config.yaml
n_layer: 8
d_model: 384
n_experts: 32
experts_per_token: 1
d_expert: 352
d_shared_expert: 0
activation: "geglu"
moe_layers: [1, 2, 3, 4, 5, 6, 7]
router_score: "softmax"
normalize_top_k: false
routed_scale: 13.7
balance_loss: 0.0126
balance_bias: false
router_cosine_scale: 14.0
init_std_router: 0.014
lr_router: 0.00205
vocab_size: 16384
norm: "rmsnorm"
norm_eps: 1e-05
tie_embeddings: false
optimizer: "soap_variant"
lr: 0.00567
grad_clip: 1.0
batch_tokens: 131072
seq_len: 1024
train_tokens: 756600000
steps: 5773
dataset: "wikipedia_en"
Below are experts of layer 5 (counted from 0) of a mixture-of-experts language model. Rows are named router (the router's row for the expert), gate (a neuron's input weights, with its number), up (a neuron's input weights, with its number) and show model dimensions 0-95. Each number is 128 + 24 x the weight over its row's rms, rounded and kept within 0 to 255. Numbers have three digits each.
Before each expert's rows: "gets" lists some tokens that make up at least twice as much of what it gets as of all text. This comes from a sample of Wikipedia text that the model never trained on. Tokens count by the router's weight.

# expert 27
gets: "–", " | ", " |", "/", "-", "; "
router:130147124121083164101167128138115096147116160175109117140159158131141127112087115150160113121157139134138149115146149101139093110126114109081098153107123153138083149142140112115157098131137128146140120159120145074147105104093110149123098102134083111132125124140111095147123147114105103177
gate3:092160111134129102146093130152132142165125110140118107191109119107127093100146088151140110138118162131133116122131149142147145140116118111133144106155111170152136103109078109160085116109153133130123109186151088104130088148125121131138160149155128145134132138124106129137119154121129091165
up3:171087120146094122108172144119142149133135142149114134141125128151100104136126169101122152121122097117119149133145079101150117137138129164101156164095147128083093166126095128103163153160114101127154122111175130131117158160148091127113143103151144147153110170119143162127135123116161087147
gate4:136123133108081139129162146115131149174149148121114126159101112127140153124116123112089184134120117118118128124150123129152155137119133149106152127100095124135122110118129142116127123118065116128130151130125079114142109135153143104133128138137137119110112091114126143106119092120165096131
up4:098119110111089129129161103138099104123122169148128101115157137097125133166150154125113110127116124152097123109110133121106138124156120116123129125146118111113154088112123170130175115121161129134135161126164145153093109138129058114127123073160134138111109119094168135105092141132107086064
gate5:136144115098160147102112103081136102171157102130098156120134167104102121117161092134095165089118174090158124121150183121120111140101112169158111135122134171113114113136163124116156175144158149131076137146164106203124133138103173137154108142109087136130108127170115112142082085109143125178
up5:154125125116084133140141132116140157156130114094129113134130163109136123154168096142141154117087136121117167132131121100135145143074168123145146163078137133167131120145111118095168156102119128127143133147073162146110134144087134122129172175125160104105148098146102118165116135123162172100
gate6:144131107126179159123083116126122161123087169124115116100144168113120121089139118141130095127142096141137121172142169093112104150138106159118140148142141122112127150100137150091109145106140147156154144060075133087111094126142136151118128154115134124139098077114096147156126096105157144119
up6:083141114124106095147113146144127158107069117116122076131148133103119111127100134143128156102160096142067107073139128124157107165142170133113170145124100159124156087158100175148141154123094091148103093135119144138135137145166108126154137153163129135118117146158138109146106139137137172151
gate7:131158149143101075165153131096139109162142146084100138126122142099109109072131116093128145108112150143125123082101128139125143118132129117199117143101162166136119140096103129179109124135123146171086127139109117139140067153119136117152136108099141116135137120146104117103132099211132119162
up7:162111111141140116103157118123128120127117168091106168152110163108164131164112115126128125125111152146114116140128160162156133107111112121113113142100067127096079129144125117162129178155087114091138105153160079061143119130158117113166112134104159116143108155120121095104156104119117155139
gate8:145157130123107103127150117154182103121136128085180143151110174119128130082158136135125151175158117119111111119102148121104149141156146097098128123125135156112123064163119107104141117147110117111168127134146114140071103089114107093159095158144134094121151120146116108174143130140144197126
up8:122127104122088102132145138146135140119153096148138137136106101119148129164078133129101160090114162137165134130083102147160104151150127110129119133193099155137157122121095145100085110090090157119149150126142172111155113148109090114100151130139144144108133121087108135080133117121157104113
gate9:123161082160104083140116114125111130066119149117161095175123191145144115140176155090134135118159110149098123116123135119119124142154122142110090137141142139121099145099128113163153116108146148169128121129144079124105124156135109121107133116135124119117123096116193118152124164110124070112
up9:127112165108156109093086132114106069111145110071118110124097108162114120127138113137095116160132139133135119172128159140166124111136113141167176153101109107153171141142139131133110127110153092110140143121115156100111188124163100140098150156110166116094114136090161094146138138096140163145
gate10:117118142121132137135128118148168142143113137151169121125124125112140116148141103121139145079180137085094118107107064147148160113186100078118112112095125105180152085088116139091132129121147155119118116110122131164135077105145137143154156172090124117129111134129121136103139089113142162144
up10:153093160141118148129157147105125160142138135167110082072122139123147122117136131122134135104108165168109101121123132107098158155129138102161127122146152128151122132128123107180121145108102114103145133143078183162136089128186102115081113064147181123131085140121133151151129111155120094151
gate11:121088124110136141117163139146113141124110160155117137116119135123095145123129087145133129124119160146094137131105140092134106199121111103123130120094097132168139138172137149118084130101091160119084136166124152099155112148118052162099102130133163115156143176110061102146095109139169095107
up11:134183112096155161149082112171105124125142168088121143116109104132129146131140107069214114101126140135121125140121103137114140160150126106115098117150123132109067098107086132141105123112096107153077102132132104120153109152176163152137170119132130127126168089141096131130148133111143077173
gate12:120130142102187117111101155124133147071143075119132147134114122133137140122118136152081122164135153079142108126112083126150151162157114109151089112123077142082129130138166149098133128129138132132089131123116124091168124133110142214116167146087112109114142094149151068139102149111178132143
up12:141165110124137120078107155121128134124124112095100151116150174079092119144087107115140109145121087111109113115110157101146149103121090119131133145120134116113167147182147153165144132126183139149078121133088128066109149150137122092091158131113145092106145134135207099146097173115145126174
gate13:098178087144093194121141093130121130160114077169060120136149184158123157090158139092113146081122165156131103098116117135136102146120161119119138110128125109133070129121127133164150121126167119083151088158117111089136134116138130156137120126136149136133161146116128147184106123115126138122
up13:124128162111140164120133155149141086133114140172129149080145104125152104118126129129140141083119158154173139065101138115142095119137141116144115109106139146140121124111115155115138141112152161111112113132119131137123129118139086154142098168107110072143105121099119132085081141132151138076
gate14:128084138099118136129094109120127137130082149131102126147090126118133112118144104144105129149154125145148130064147151121103147152131124118139142086117102136127099131150140100106135127106088121155168152124124093163064135129120173136164114169165104161105121137136139141117108121143128146142
up14:111129131171140133115122147138074131084116150121123142147168124200118132128120146152127136141115152135104123142130122117155131149142130152170125136139121140131092156084074165138132151140141147141122071163118131166111118111154129161099109140156081109128120114119096140142133114162114088154
gate15:128099120105163164138113141146122117125122118141085142146101172129142109104123165119130154131117135098125125166148101096133147131094115122160103121152143083142110135166115123146107109087140146124108103178139112134116134152171124127119126127127133135096129194121129086142129180152114150129
up15:127128124121094121149132164150085121148140133158150161113108154142100130106144102128157145132135120137120098109107113111116147128093131074153132045090090117112102156093112152144087132117124098112118147133151145159147147143128153114132085147117114165143093102108121128127141139115133159147
gate16:141187099122181130109112144147077135123116181137128136127128121141130111158125131149131084096078137102131104124130100151128130112111117110125141150147133172131128109139149177138156146128144126149162145097115101140112092144121133177134163150098124128152085124096157126170134120092076154125
up16:136151140131156121151127141149127134127132136142142135118111111116144183133098110162114152105162182121111121140092193095132101135134076161104129109139106151137140146124176144103092169141139141109149111125141121111147131157082122182124138135137117121074142101159151122137130135120074124121